{"n_layer": 9, "experts_per_token": 2, "d_expert": 256, "moe_layers": [1, 2, 3, 4, 5, 6, 7, 8], "routed_scale": 1.5, "balance_loss": 0.00697, "balance_bias": false, "router_bias": true, "lr_router": 0.00103, "tie_embeddings": "early", "beta2": 0.99, "batch_tokens": [65536, 131072], "seq_len": 1024, "train_tokens": 836500000, "steps": 8642}
Below are experts of layer 4 (counted from 0) of a mixture-of-experts language model. Rows are named router (the router's row for the expert), up (a neuron's input weights, with its number) and show model dimensions 160-319. Each number is 128 + 24 x the weight over its row's rms, rounded and kept within 0 to 255.
After each expert's rows: "gets" lists some tokens that make up at least twice as much of what it gets as of all text. This comes from a sample of Wikipedia text that the model never trained on. Tokens count by the router's weight.

# expert 5
router [109 126 117 126 122  97  99  90  90 149 117  82 134 154  88  99 132 147 144  97 137 129 129 107 133 117 127 110 111  92 139 142 202 139 117 152 188 123  94 120  95  99 127 170 133  96 130 151 112 164 108 127 129 108 115 137 112  85 139 173 107 177 116  95 125 116 157 117 163 174 132 102 144 141 137 136 131 112 142 109 138 149 136 123 159 156 131 117  91 124 119 111 169 164 118 117  89 111 131 152 112  96  93 107 152 103 211 156  90 159 127 161 118 126 163 141 131 114 150 155 164 147 133 144 157 146 124 131 134 176 100 149 113 130 161 111 142 156 142 146 121 114 140 144 149 120 131 130  82 136 121 149 135 127 112 128 101  87 147 121]
up11 [152 118 177 104 122 124 121 133 160 116 149  81 121 108 152 133 169 126 116 101 137 136 106 139 107 130 138 118 156 131  74 105 154 115  83 128 130 165 119 140 165 127 140 119 117  98 141 161 140 174 131 151 136 102 117  87 132 124 114 115 144 144 117 125 137 126 139 147 154 133 133  59 102  82 150 138 125 139 125 109 108  89 137 149 147 161 142 143 126 124  98  92 137 100 139 148 135 133 142 117 138 136  83 155 103 103 162 123  97 109 129 126 134 130 106 101 134 146 141 100 184 182 111 153 123  89 124 137 113 133 129 111 115 176 120 118 170 137 147 105 152 133 155 160 131 129 120 142 137 158  84 166 148 139 132 142 110 111 121 123]
up12 [123  88 117 106 117 120 120  95 133 143 114 148  93 148 153  95 145 130 104  95 131 109 124 144 129 127 106 138 109 110 129 145 133  95 128 115 106 142  74 128 112 145 119 138 154 146 116 110 133 178 101 120 126 107  80 177 122 122 135 117 120 121 120  99 122 104 125  96 125 132 106  85 148 145 151 122  94 129 122 124 171 124 117 154  95  98 130  87 154 124 132 149 123 148 132 129 114  88 145 144 128 140 119 142 109  93 131 126 104 130 159 151 133 160 128 124 154 140 137  96 160  66 159  74 110 130 151 123 105 133  85 158 158 118 169 121 181 162 125  92 120 162 165 123 125 171  75 110 158 133 131 147 146 104 105 113 115 151 137 167]
up13 [162 196 119 152 103 117 107  99  99 120 128 150 141 122 128  61 127 166 123 130 148 143 169 111 154 176 135 156 139 108 107 143  94 162 116 132 115 132  95 147  97  99 113 111  89  98  98  97  97 131  97 148  92 149 140 114 117 128 148  73 110 153 123 135 157 113 140 126  90 149 100  79 111 138 134 127 155 115 133 137 114 142 145 155 148 144 101 109 127 115 120 175 104 121 160 133 125 126 137 117  97 191 143 132 164 104 111 128 109 145 109 157 112 176 122 113  88 146 120  93  86 141 157 133 159  98  94 125 128 121 102 131  94 153 124 123 114 127 135 125 150 131 142 103 148 108 152 108 102 136 139 128  90 129 135 173 135 101 152 143]
up14 [113 158 147 149 108 138 174 123 133 105 130 125 150 159 139 104 125 109 122 156 130 156 158 124 133 148 135 124 121  73 167 116 156 137 100 144 150 123 163 133 135 116 117 135 130 127 172 152 132 184 174  84 154 106 116 162 161 135 149 106 143 107 152 142 173 133  88  99 199 123  79 136  99 134  98 137 102 103 110 119 127 121 136 105 108 137 157 157 118 141  91 106 119 116 101 135 110  83 136 105 108 103 117 134 149 129 132 170 184  85 123 150 162 133 112 154 135 156 111 144 132 144 119 104 157  84 173 148 152 116 163 128 177 156 142 110  72  90 134 107 120 145 128  76 116 170 157 158 147 133 100 114  73 182 141 119  90 102 153 129]
gets: " |", " ", "0", "1", "2", "."

# expert 11
router [128 126 124 100 111 124 122 116 137 122 140 186 136 115 112 114 140 114 125 139 116 142 142 142 130 121 118 127 126 174 157 146 103 144 134 118  86 127 121 119 155 117 132 128 130 117 159 131 144 147  93 124 175  91 128 108 115  88  92 100 119 103 159 133 124  70 118 126 127 150 105 143 106 116 165  92 125 137 115 130 125 131 162 133 148 135 100 121 136 115 115  99 127 140 100  99 114 111 130 135 148 123 129 129 133 112 159 148  94 148 119 178 103 149  83 121  88 130 102 133 113 135 137 131 121 166 144 125 158 109  91 111 116 182 116  90 145 164 188 133 110 121 121 120 124 132 151 118 154 144 137 137  95  87  82 127 140 164 165 104]
up8 [134 144 155 117 145 128 154 108 119 127 151 150 127 107 128 141 137 118 119 148  77 119 147 132 101 117 100 131 128 176 163 179 121 152 176 122 113 139  96 113 116  97 149 126 126 132 158 130 147 102 141 124  99 145 125 152 134 157 138  85 127 131 169 128 127  87  81 130 131 177  64  75 116 113 151 111 119 139 166 119 134 155 101 170 122  99  96 127 114 114 158  94 113 125 137 122 113  85 121 161 143 114 142 123 158 127 110 155 127 112 139 162  77 154 166 106 126  95 102 114 137  96 135  81 116 173 147  70 178  64 115 145 134 140 135 161 156 173 145 157 146  96 116 124 115 151 121 120 142 119 167 121 121 101 142 140 102 140 165 129]
up9 [128 165  87 112  83 160 143 135 121 103 110 138 108 152 130 132 154 134 105 129 165 113 136 137 142 153 113 163 136  79 130 115 105 100 148 107 149 150 164 107 146 106 140 123 114 126 143 103 136 150  99 184  95 114 117 101 109  83 126 122 162 168 176 130 188 110 155 114 167 141 111 132 112 148 106 109  93 107 135 150 125 141  52 120 171 126 144 109 118 129 122 131 133 106 145  77  93 170 132 125 146 131 139 162 148 160 159 131 147 126 119 115 109 154 150 120 134  79 178 138  75 112 113 132  90 145 121 131 171 177 132 149 128 206  90 146 142 126  87 140  98 116 123 102 152 162 149 142 142 138 131 118 149 127 169 158  79 141 113 104]
up10 [137 125 164 139 159  97 153 106 137 145 138 137 139 116 120 137 107 123  96 126 119 106 116  95 143 119 129 100 173 140 114 104 135 155 146 137 107 111 111 134 137  89 143 132 127  85 134 149  90 132 114 145  95 126 111 123 153 155 123 129 115  87 119 139 120 100 105 101 150 134 154 110 147 133 134  96 175 143 153 136 112 115 141 100 149 140 158 124  93 125 127 177 124 155 163 105 112 177 103 147 138 125 110 164 161 127 132  95 125 152 103 140 132 148 104 132 112 204  82  86 129 116 119 115  92 137 158 119 134 128  63 103 125 126 131  76 116 117 174 101 135 143 104 144 156 123  58 134 129 177 123 147 130  92 172 131 125 140 155 111]
up11 [146 120 150 146 127 150 132 103 114 121 148 103  97 198  94 130  76 129  94 149 111 114 166 177 136  83 147 163 124 115 130 164 173 102 111 136 126 123 120  88 146 160 148 126 128 101 160 124 138 160 116 135 109  88  97 128 142 105  75 132 170 107 133 143 137 132 120  99 154 150  95 134  93 142  91 134 154 181 149 136 196 130 105 133  92 150 106 107 118 103 125  94 139 134 117  84 124 134 116 119 149 133 114  99 145  81 109 167 123 130 144 131 182 129 128 101  96 137 154  93 152 119 146 131  98 153 158 123 121 130 130 130  94 112 126 125 151 105 104 145 147 166 155 121 118 128  95 148 155  99 149  85  79 145 134 115 120 105 139 156]
gets: "-", "\n", "|", " |\n", ":", ")\n"

# expert 9
router [169 133 126  77 141  92 108 116  98 136 146 135 188 156 146 128 177 149 133 111 131 108 133 163 126 118 137  72 150 113 138 100 110 143 169 119 141 216 122 127 107 115 121 122 124 174 162 131 118 135 127 158 128 155 119  96 135  94 168 115 123  87  92 110 126 129 118 167 116 141 127 134 118 131 146  97 125 128 122 129 114 156 102 109 159 121 137 125 104 112 152 118 147 119 102  94 129 103 128 138 122  83 129 135 146 101 173 113 176 123 109 115 116 132 125 148 131 164 150 155 120 138 112 154 169 141 132 109 146  98 142 126 130 140  97  80 163 128 148 110 122 158 141 127 143 133  67 177 131 133 118  98 117 121 130 160 135 124 124 131]
up6 [ 99 138 102 124 160 108  92 137 104 160  81 106 193 111 143 118 127 131 130 119 104 114 151 153 141 128 174 114  77 162  66  75 156 199 140 151  91 167 107 137 139 142  89 124 135 139 127 122 121 134 127 116 139 114 114 112 164 165 108 117 137 143 134 132 118 149 131 167 123  93 149 150 124 122 128 171 148 116 121 152 131 135 131 128 113 140 144 109 143 150 127 111 127 145 112 117 146 133 140 130 108 107 113  66 152 106 159 115 143  99 114  97 144 125 117 159 146 173 131 104 122 163 138 210 128 143 124 166 133 129 145 128 145 124 105 135  99 144 130 129 117 164 108 129  88 125 114  94 150 124 158 127 160 127 150 170 127 125 144  71]
up7 [125  97  94 134 125 130 155 109 108  95  86 122 147 158 152 134 158 129 121 114 145 138  91 140 107 120 135 119  88 112 118 114 106 132 132 158 178 135 115 121 121 103 150 153 100 107 153 106 152 162 146 146 149 118  83 170 162 127 139 136 120  97 140 100 140 134 181  92 102 116  90 150 166 119 153 105 162 110 153 168 121 123 119 134 157 118 137 188 109 119 111 162 151 116 110 146 118 127 161 130 126 116 130 152 125 140 109 156 151 141 154 133  84 137 122 106 128 124 121 112  92 144 130  96 149 149 147 127  99  80 140 107 125  96  73 130 128 122 149  73  79 135 103 145 159 108 121 172  94 157 124 117 130 112 147 130 112 162 145 146]
up8 [ 81  91 126 143 174 112 136 103 127  97 126 138 112 124 143 153 139 163 126 117 117 118  94 124 153 172 151 211 133 122 170 160 122 153 136 126  99 127 116 137 133 133 105 151 130 135  85  92 149  86 106 150 162  76 157 142 143 126  97 109  82  99 101 112 182 136  84 147 134 125 116 143 162 138 223 106 167 149 120 133 144 109 114 129 104 126 143 138 119 143 146  76 110 113 112 102 125 159 140 155 114 121 149 123 145 128 114 125 144 150 100 143 163 128 134 128 129 162 146 128 129 105 126  92 142 106 192 150 119 152 121 134 134 161  97 133 111 134 115 135 118 126 169 150 108 106 101 126 172 116 148 143 124 167 125 146 134 113 149 131]
up9 [164  94 122 150 148 117 119 112 162 119 101 147 123 134 120 116 166 130 178 100 141 156 167 148  96 128 129 132 136 118 158 124  98 133 171 102 132 105 129 130 145  85 133 110 150 158 128 126  93 110 161 168 168  96  96 120 139 123 137 140  60 170 107 126 125 165  94 133 154 138 192 169 102 113 128 143 124 153 126 150 128 186 157 116 104 130 104  87 119 129 157 144 167 147 155 141 140 101 125 115 119 121 118 126 148 119 137 106 130 129 100 133 160 127 141 132 140 144  97 150 139 141 191  92 165 134 130 148 127 101 108  92 119 126 150 118 154 112 121 198 136 119 131  89 119 109  99 165 117 153  96  98 134 112  84 136 131 131 135 101]
gets: ".", ".\n\n", " that", "20", "19", " The"

# expert 2
router [127 131 103 142 157 107 124 136 117 113 134  84 116 147 123  75 102  87 144  86 127 152 103 154 137  98 141 150 125 113 126  99 155 141 160 143 131 145 107 132 119 155 125 127 136 151 127 121 114 153 140 187 114 104 134 114 151 139 122 138  74 111 155 123 122 112 132 112 142 138 125 134 129 135 137 170 111  98 155 101 123 134 158 101  74 159 127  96  92 146 141 137 124 115 107 131 119 129 148 191 157 111 124 154 118 109 187 150 114 137 141 167 148  99 153 135 126 181 130 120 119 137 186 112 129 120 166 124 132 110 124 137  97 103 189 110  97 153 107 120  96 151 159 140 117 102 149 139  97 143 117 148 104 120 112 118  44 136 143 127]
up8 [118 118 121 192 135 146 132 153 119 143 128 116 108 119  96  90 111 142  93  85 135 139 118 160 150 130 127 119 136  61 115 112 110 156 119  91  93 177 108 130  87 163 139 130 165 137 119  87  93 106 146 115 119 137 153 152 148 117 145 133 160 184 113 124 137  95 157 198 120 144 112  99 149 120 142  79 176 124  78 138 152 101 159 113 111 103 133 155 162 126 148 124 129 139  93 116 116 125 126 130 111 138 133 111 136  99 153 121 110 107 114 135 128 120 138 106 104 101 169 132 130 138 115 128 191  91 151 102 100 125 124 127 131  97  90 162 159 134 146  85 132 124 122 128 129 150 129 115  67 146 135 142 175 105 143 163 108 133 133 141]
up9 [173 124 123 127 149 122 105 116  90 104 163 133 111 108 133  93 158 147 124 123 126 147 171 143 120 178 125 134 132 123 101  79 156 114 108 100 117 132  67 176 164 127 135  90 122 186 138 118  98 161  97  99 115 105  98 125 116 152 111 172  92 110 131 106 135 142  77 120  99 162 111 103 137 155 102 146 142 115 171 101 159 145 119 119 130 137 154 147 120 139 134 100  92 149 118 112 129 127 119 152 143 133 149  87 168 117 112 155 147 203 141 101 105  99 139 138 115 107 141 137 105 155 144 193  97 120 142 101  97 148 125 103  95 161 150 126  70 158  98 108 122  99 117 120 129 118 127 134 116 148 125 153 133  99 139 111 155 155 118 109]
up10 [115 102 121  87 128 160 121 123 117 128 121 154 105 157 141 158 133 140 199  96 140 191  89 132 158 139  85  82 156 122 148 111 141  96 132 162  90 137 101 118  95 109  82 123 140 153 118 135 129 162 122 172 138 122 153 130 128 113 166 126 149 125 155 131 127 104 126 147 115 124 128  95 136 125  69 179 163 138  96 138 105 154 104 107 160 133 138 112 100 125 135 104 145 102 154 140 134 113 143 100 170 112 126  86 104 138 101 133 113 149 168 145 116  87 173 152 133 153 121 130 147 112 117 138 171 130 161 130 145 123 139  85 103 149 104 133 110 146 103 106 127 101 130 137 141 111 144 158  88 141  95 193 111 133 150 136 153 131 105 117]
up11 [108 102 112  92 131 111 121 112 102 127 113 145 148 113 110 142 115 151 162 114 115 116 123 137 105 127 132 130 136 145 123 129 131 133 165  92 136 144 153 138 105 155 127  83 119  92 132 179 127 136 114 121 131 151 131 164 124 182 160 130 103 164 177 154 108 145  87  79 150 139 163 132  94 115 123 131 145 141 118 135 130 117 129 135 122 114 139 138 122  79  79 103 150 101 124 179 115 170 108 145 145 125 146 132 122 114 152 173 120 120 132 155 161 134 140 157 159 141  87 159 125 112 112 148  87 134 113  92 120 123 101  77 109 138 129 146 154 134 101 149 186 111 126 168 115 168 121 163 135 124 107 107 143 141 183 105 132 140 121 132]
gets: " |", " |\n", " was", "|", " is", " "

# expert 3
router [121 164 162 121  82  98 136 126  98  94 110  98 153  94 135 108 150 120 109 138 131 133 135 132 137 113 164  92 169 116 145 144 136 130 108 123 109 149 123 112 115  93 165 116 117 171 125  96 132 138  98 144  91  93 144 140  90 112 125 108 140 130 158 147 133 120 134 131 112 122 109 140 133 112 171 101 152 102 143 195 147 116 117 118 110 142  98 160 116 107 116  82 131 137 137 126 114 120 111 128 115 132 163 137 150 121 117 105 128 150 132 104  91 110 108 134 128 120 154 133  94 113 137 153 115 107 113 118 142 114 122 124 110  87 146 150 127 121 119 141 124 126 110 137 100 123  96 153 125 117 122 129 123 149  94 149  94 134 186 119]
up5 [133 143 222 130 126 181 148 120  85 142 107 114 167  95 140 136 114 142 121 104 154 127 135 127 140 150 126 115 114 102 160 143 121 100 122 162 116 144 110 117 138 160 122 128 132 122 140 170  96 147 135 105 140 151 101 105 123 130 126  94 148 144  99 144 120 130 132 128 104 179 115 138 125 137 113 167 129 129 103 137 122  74 131 117 141 179  99 118 119 124 104 140 126 150 109  97 134 147 101 154 155 166 108 159 133 120 162 133 148 137 107  90 135 119 125  94 171 110 115 131 126 102 136  90 101 113 107 134  96 151 105 124 132 139 122 122  76 126 127 129 115 197  80 150 167 100 127 118 132 119 120 157 122 165 139 120 138 118  91 135]
up6 [102 137 129 121 105 144 155 147  95 140 174 123  84 107 151 145 152 142 100 169  97 130 133 114 138  89 119  92  88 135 116 146  88 163  71 136 127 113 110 130 129 132 101 129 189 148 122 129  94  99 113 159 168 109 107 135 131 150 164 173 160 129 124 134 175 108 122 149 172 130 164 186 161 107 136 104 156 111 121 130 140 119 124 127 138  81 142 123 181 119 101 165 109 152 127 101 143 126 116 146 111 117 136 144 156 153 105 118 112 120 153 164 144 119 121  85 157 136 134 121 157 141 120  83 160 107 152 102 161 123 145 127  99 148  73 119  99 142 143 132 134 142 172 143  95 144 134 156 123 124 131  60 112 161 111  68  70  91 123 116]
up7 [142 181 137 114 129 162 117 168 108  84 115 109 131 111 133 114 126  70  81 129 127 125  97 143 134 114 183 117 134 141 152 130 182 168  88 118 142 134 115 127 164 143 148 166 133 117 123 119 156 126 115 186 131  94 145 165 140 149 111 150 113 116 143  78 112 113 106 141 157 133 133 153 140 146 146 118 126  80 163 141 139 134 135 117 175 129 137 148 128  99  86  86 104 143 127 132 156 142 127 115 120 135 126 115 153  89 130 121 102 133 156  91 100 125 151 139  98 118 108 119 112 121 129 117 171 116 130 146 101 136 155 157 116  65  99 157 113 188 157  95 117 126 129 148 138 142 141 134 129 104 129 126 129 139 113 136 116 113 134 129]
up8 [118 115  98 105 142 148 124 120 102 150 129 143 134 118 103 118 157 106 136  81  86 143 150 123 106 155  92 153 165 166 146 117 138 116  90 113 163 134 127 121 151  84 136 142 142 128 116 142 127 137 133 142 124 135 128 120 122 130 140 121 130 118 184 128 145 124 149 126  78 131 183 143 147 131 125 172 149 151 127 152 121 142 143 109  92  98  77 131 121 161 107 178 158 149  82 121 100  72 123 137 121 129 179 115  94 100 136 101 135  52 138 123 134 108 126  94  55  71 125 110 102 118 128 132 149 146  94 136 147 131  69 137  92 119 128 131 108 126 176 145 139 108  90 137  94 126 174 146  79 134 102 135 131 124 126 129 137  59 121 121]
gets: ",", " and", " |", ")", "),", ";"

# expert 4
router [129 115 135  88 133 129 104  90 166 128 102  78 168 153 120 102 176 123 137 116  95 142 131 113 140 113 122 147 132 158 181 129 130 154 105  93 126 133 115 117 146 113 141  84 162 108  78 166 124 150  89 181 144 101 128 131 142 139 146 124 159 159 126  87  99 101 110 150 154 154 105  90 153 105 149 129 141 132 147 156 147 163 120  85 109 162 109 170 124  93 124 101 123 135 130 116 147 126 119 148  96 108 141 121 126 130 122 151 134 136 161 105 131 171 132 145 120 144 122  88 125 108 119 112 170 127 166 105 152 121 116 103 108 138  97 163 111 123  85 124  95  97 141 181 120 132 121 101 116 152 143 161 141 120 115 138 129 109 145 133]
up8 [137  81 101 119 170 147  74 152 113  86  88 142 130 149  52 153 132  96 170 109 141  83 107 133 105 143 111 166 144 125 129 149 137 121 109 119  84 157  83 150  88 103 150 119 117 114 121 116 127 149 137  96  81 119 103 102 188 127 136 108 182 161 114 173  44 105 131 118 147 108 174 112 116 122 131 140 177  82 123 104 172 103 140 109 120 144 124 138  72 108 106 112 140 127 150 169 144 100 144 131 114 152 121 115 121 135 155 119 107 149 129 118 128 146 146  81  94 131  92 122 102 145 102 112 143 144 117 154 151 111 128 137 122 121 132 149 124 119 112 139  91 131 109 134 130 139 124 121 156 109  99 172 152 144 144  99 144 100 141 135]
up9 [122 118 113 117 114 138  71 106 182 129 129 129 121 105 134 138 116 141 143  71 152  95 141 130 112 118 113  81 128  86 133 116 132  98 104 126 105 140 129 124 138 107 154 143 126 133 118 140 148 125 153 170 117 113 144 154 121 130 146 140 107 128 130 127 128 137 125 148 166 125 118 117 100 161 156 123 135 168 101 113  92 102 140  88 140 121 150 166 102  90 117 155 128 101 137 147 139 108 127 190 112 122  78 132 127 151 139 121  93 164 156 114 140 158 127 134 146 120 114 116 165  86 142 129 116 124 181 140 170 104 132 107 130 167 111 151 138 126  74 142 146 126 141 141 116 102  98 175 146 154 110 171 143 139 161 129 125  89 155 133]
up10 [106 123 139 147 124 137 118 121  99 105 118 138 139  94 109 105 165 148 125 113 132 169 104 120  92 116 118 139 123 131 144 131 143 124 115 168 168 168 127 130 147 151  83 137 140 129 120  98 118 162 130  76 144 141 140  92 145 131 133 125 133 134 127  96 101 130 166 133 146 144 137 146 159 118 170 126  96 143 114 145 102 160 122 109 174  85  90  88 101 132 174  84 118 104 129 102 129 116 150 118 131 126 136 155  93 112 110 154 103 151 119 117 149 156 135  79 111 122 142 116 131 140 110 173  66 119  96 118 168 121 117 115 139 172 124 164 121 148 146 171 136 136 149 155 126 113 138  74 137 149 151 183 145 134 102 130 122 126 142 177]
up11 [ 79 109 125  98  93 135 103  74 136 121 150 104 112 181 125 160 129 118 141 111 133 136 121 117 146 143 107 122  90 133 163 174  99 137 109 152  87  99 161 160 128 109 152 130 117 123 121 165 175 137  88 128 121 126 145 138 127 139 141 128 100 175 126 135 140  90 140 129 139 133  97 135 142 155 107 124 129 170 169 131 158 146 124 133 150 178 124 108 145 145 155 109 105 106 113 132 139 112 148 163  86 143 116 127 118 145 137 114 166 136 125 109 126 136 128 116 174 131  98 110 124 120 118 122 142 134 141 158  98 127 118 125 118 125 125 150 108 162 151  95 132 101 105 142 113 130 100 150 133 137 104 139 125 178 127 127 104 124 164 131]
gets: " ", "19", "20", " =\n\n", "18", ":"

# expert 1
router [101 129  86 130 142 164  98 110 105  92 114 152 107 167 126  68 148 117 122 103 112 133 188 113 143 141 173 119 126 108 160 136 139 121 180 104 124 171 152  86 105 110 147 113 130 143 107 145 103 139 123 122  94 134 116 147 159 126 109 167 130 114 143 122 113 139 159 112 143 165 112 164 117 110 127 122 129 111 129 149 157 139 109 102 102 117 121 140 109 150 112 130 140 115 102 185  91  86  86 130 111  81 132 121 148 115 137 181 151 117 154 139 112 172 151 140 157 151 110  65 121 166 116 167 181 107 145 115 159 152 161 149 107 215  99 135 126 115 111 105 121 118 160 118 120 137 102 138 103 142 147 145 100 105 144 143 119 114 119 150]
up8 [136 121 123 126 113 124 164 191  86 119 155 141 130  91 147 137 130 147  98 157 147 174 116 128 156 146 134 145 103 106 105 107 162 144 101  89 144 143 117 143  75 131 161 115 101 120 158 146 127 125 155 126 100 107 139 123 145 120 136 119 150 112 144  93 111 135 145 177 119 136 147 153 113 122  85 137 129  99  89 125 135  76 123  85 150 118  81 155 182 113 129  93  89 176 138 136  95 118  89 137  90 118 104 123 124 111 138 124 171 173 115 147 121  95 109 118 185 142 153 141 139 142 107 139 141 149 174 133 103 109 112 117 127  98 126 111 136 136 102 127 135 146  88 166 127 113 108 121 162 144 172 120 115  86 141 126 174 111 133 112]
up9 [117  71 150 116 187 134 110 118 151 121 138 114 147 153  96 122  92 117 148 114 117 118 125 144 104 155 105 137 156 153 126 108 105 149 119 116 106 135 119  97 139  96 162 154 136 184 169 118 100 103  28 143  93 105 142 128 120 135 153 123 148 126 136 126 168 135 113  95 117 121 128 119  73 124 158 129 120 122 115 144 135 119 119 164 107 125 127 139 151 144  65 124 149 131 152 127 142 124 111 120 134 161 162  71 151  90 147 148 185 112  81 126 112 127 103  99 120 121 126 136 143 162 137 179 166  81 169 117 107 104  82 180 107 162 106 148 135  71 118 158 105 147 150 146 126 108 179 105 116 134 123 109 151 147 155 131 140 116 126 131]
up10 [147 138 102  82  78 126 110 116 135  86  85 134 116 106 182 136 109 136 124 118 149 147 116 141 147 106  81 103 172 152 148 170 124 129 179 139  99 100 110 151 134 129  99 123 149 158 117 149 131 135 113 123 114 131 114 163 118 158 169 108 158 131 122 107 111  87 105 155 169 129 124 190 161 110 117 127 127 147 113 131 141 125 109  97 139 166 155 113 136 159 157 129 161 160 134 141 127 117  80 110  69 135 110 115  96 126 123 123 129 158 152 135 100 146 141 121 152 123  99 178 111 138 117 119 145 101 102 110 148 123  97 115 132 111 124 163 146  89 101 114 103 152 149 130 123 142  96 119 131 155 182 113  59 152 154 166 106 136 156 131]
up11 [135 112 132  97  93 148 153 145 190 100  92 178 116 147  96  96 175 131  99 149 137 140 108  99 140 120 143 107 158 131 129 103  91 131 123 110 111 114 183 117 117 111 175 107 103 123 105 130 121 120  94 115 123 109 166 129  74 126 133 122 127  99  92 130 167 152 134 131 103 146 133 113  83 121 137 146 159 135  75 128 145  82 145 144 154 149 123 110 152 119 132 136 105 189 124 102 111 140 155  81 138 127 165 147  98 157 104 141 156 117 140 136 149 129 181  67 117 135 137 111 132 126  98 134 126  53 139 116 109 156 112 157  99 125 127 116 138  76 138 105 131 114  87 103  99  79 127 136 105 198 123 110  93  96 130  99 141  99 171  97]
gets: " the", " of", " in", " to", " a", " for"

# expert 0
router [ 86 146 164 108  94 106 120  87 123 132 121 142 116  95 133 109 114 150  92  70 121 134 157 126 122 127 129 133 150 136 114  92 135 156 113 106 104 137 130 129 112 125 119 132 144 155 132 141  69 140 100 149 108 106 152 145 160 148 139 149  74  94 140 143 128 148 142 139 133 137 122 143 142 128 168 100 147  91  99 122 148 145 158 106  86 177 154 163  86  97 156 145 136 170 161 183 115 127 122 122 102 142 154 145 130 112 161 129  93 128 119  96 110 119 141  93 108 116 161 145 100 141 127 157 156  83 142  90 137 108 123 107 116 127 100 128 106 158 103 108 142  48 111 171 149 147  94 126 113 136 142  95 108  64 147 159 125 145 161 157]
up11 [144 131 111 125 174 146 111 120 106 134 151 111  95 131 162  66  99 127 165 140 110 128 153 104 139 103 136 133  86 128 138 108 146 148  92 149 113 164 151 130 160 107 158 106 113 123 109 155 124 129 158 119 137 118 135 172 144 164 131 148 157 143 137 160  92 120 159 142 152 142 100  78 180 108 110 126 138 106 126  74 120  81 168 141 144 134 132 136 100 151 118 123 107 136 146 172  95 149 121  90 120 123 134 139 144  89  78 132 124  97 126 119 156 131  70 134 113  74 162 126 137 125 104 130 124  86 126  95 145 145 132 155  96 163 113 128 135 102  86 187 139 172 115 138 138 165 113 144 144 122 138 125 152 120 134 131 104 102 124 134]
up12 [ 87 151  79 147 125  98 173 153 121 145 133  82 139 101 105 145 147 158 146 108  69 159 184 119 138 162 130 146 150 128 139  96 133 154 104 117 131 138 133  91 143 126 148 167  95 149 145 170  88 146  86 134  90 116 100 102 155 136 119 151 104 156 104 161 126 147 161  98 125 149 143 147 127 120 146 109 127  81 152 101 151 140 152 118 121 158 139 186 141 129 116 155 116  80 162 130 102 125 120 122 147 131 138 120 109 118 116 123 124 128 125 108 105 147 117 146 131 140 167 169  82 121 128 112 110  57 156 133  95 160  97 114 126 160 133 144 158 116 130 118 124 110  88 160 143 109 140 147 151 129 133 135  91 111 102 165 123 106 113 153]
up13 [182 123 190 115 132 153  94 119 149 108 133  86 130 116 129  95  76 143 112 127  93 108 148 129 112 147 118 154 146 175 124 153 147 154 141 105 175 129 140 105 112 148 113 153 202 106 130 147 111 126 136 125 146 138 123  77 162 117 124 121 137 131 146 149 111 107 167 101 117 152  72 112  99  97  75 136 139 116  85 141 119 108 134 152 148  88 144 102 136 139 108 151 136 126 156 112 115 106 136 130 128 133 169 125 137 155 140 100 118 164 117 114 126 101 143 105  87 119 135 155 127 124 142 118 146 152  89 126 161 101 169 132 108 148 118 134 118 132 127 129 120 129 111 132 126 113 127  91 167 171 109 102 102 123 145  62 148 143 118 132]
up14 [156 121 108 104 113 135 116 120 133 123 113 133 126 140 150 154 138 105 111 152 135 148 109 128 127 144 156 143 185 203 161 116 119 156 169 102 134 126 109 116 108 143 162 142 154 138 156 162 132 141 142  83  93  93 167 128 152 116 135 127 134 136  98 108 120 121 128 137 128 132  99 138 133 135 185 122 140 155 158  78 113 105 130 121 148 162 113 168 103 142 103 132 193 131 115 153 123 142 134 110 120 120 117 106 127 114 102 126 134 118 120  85  80 105 125 114  99 152  83 114 122 174 165 196 129 122 163 102  94 105 130 122 105 110 104 138 128 121 115 123  86  87 144 131 127 115  96 127 168 110 130 109 160  65 155 142 106 112 131 106]
gets: " (", " \"", "19", "20", "–", "18"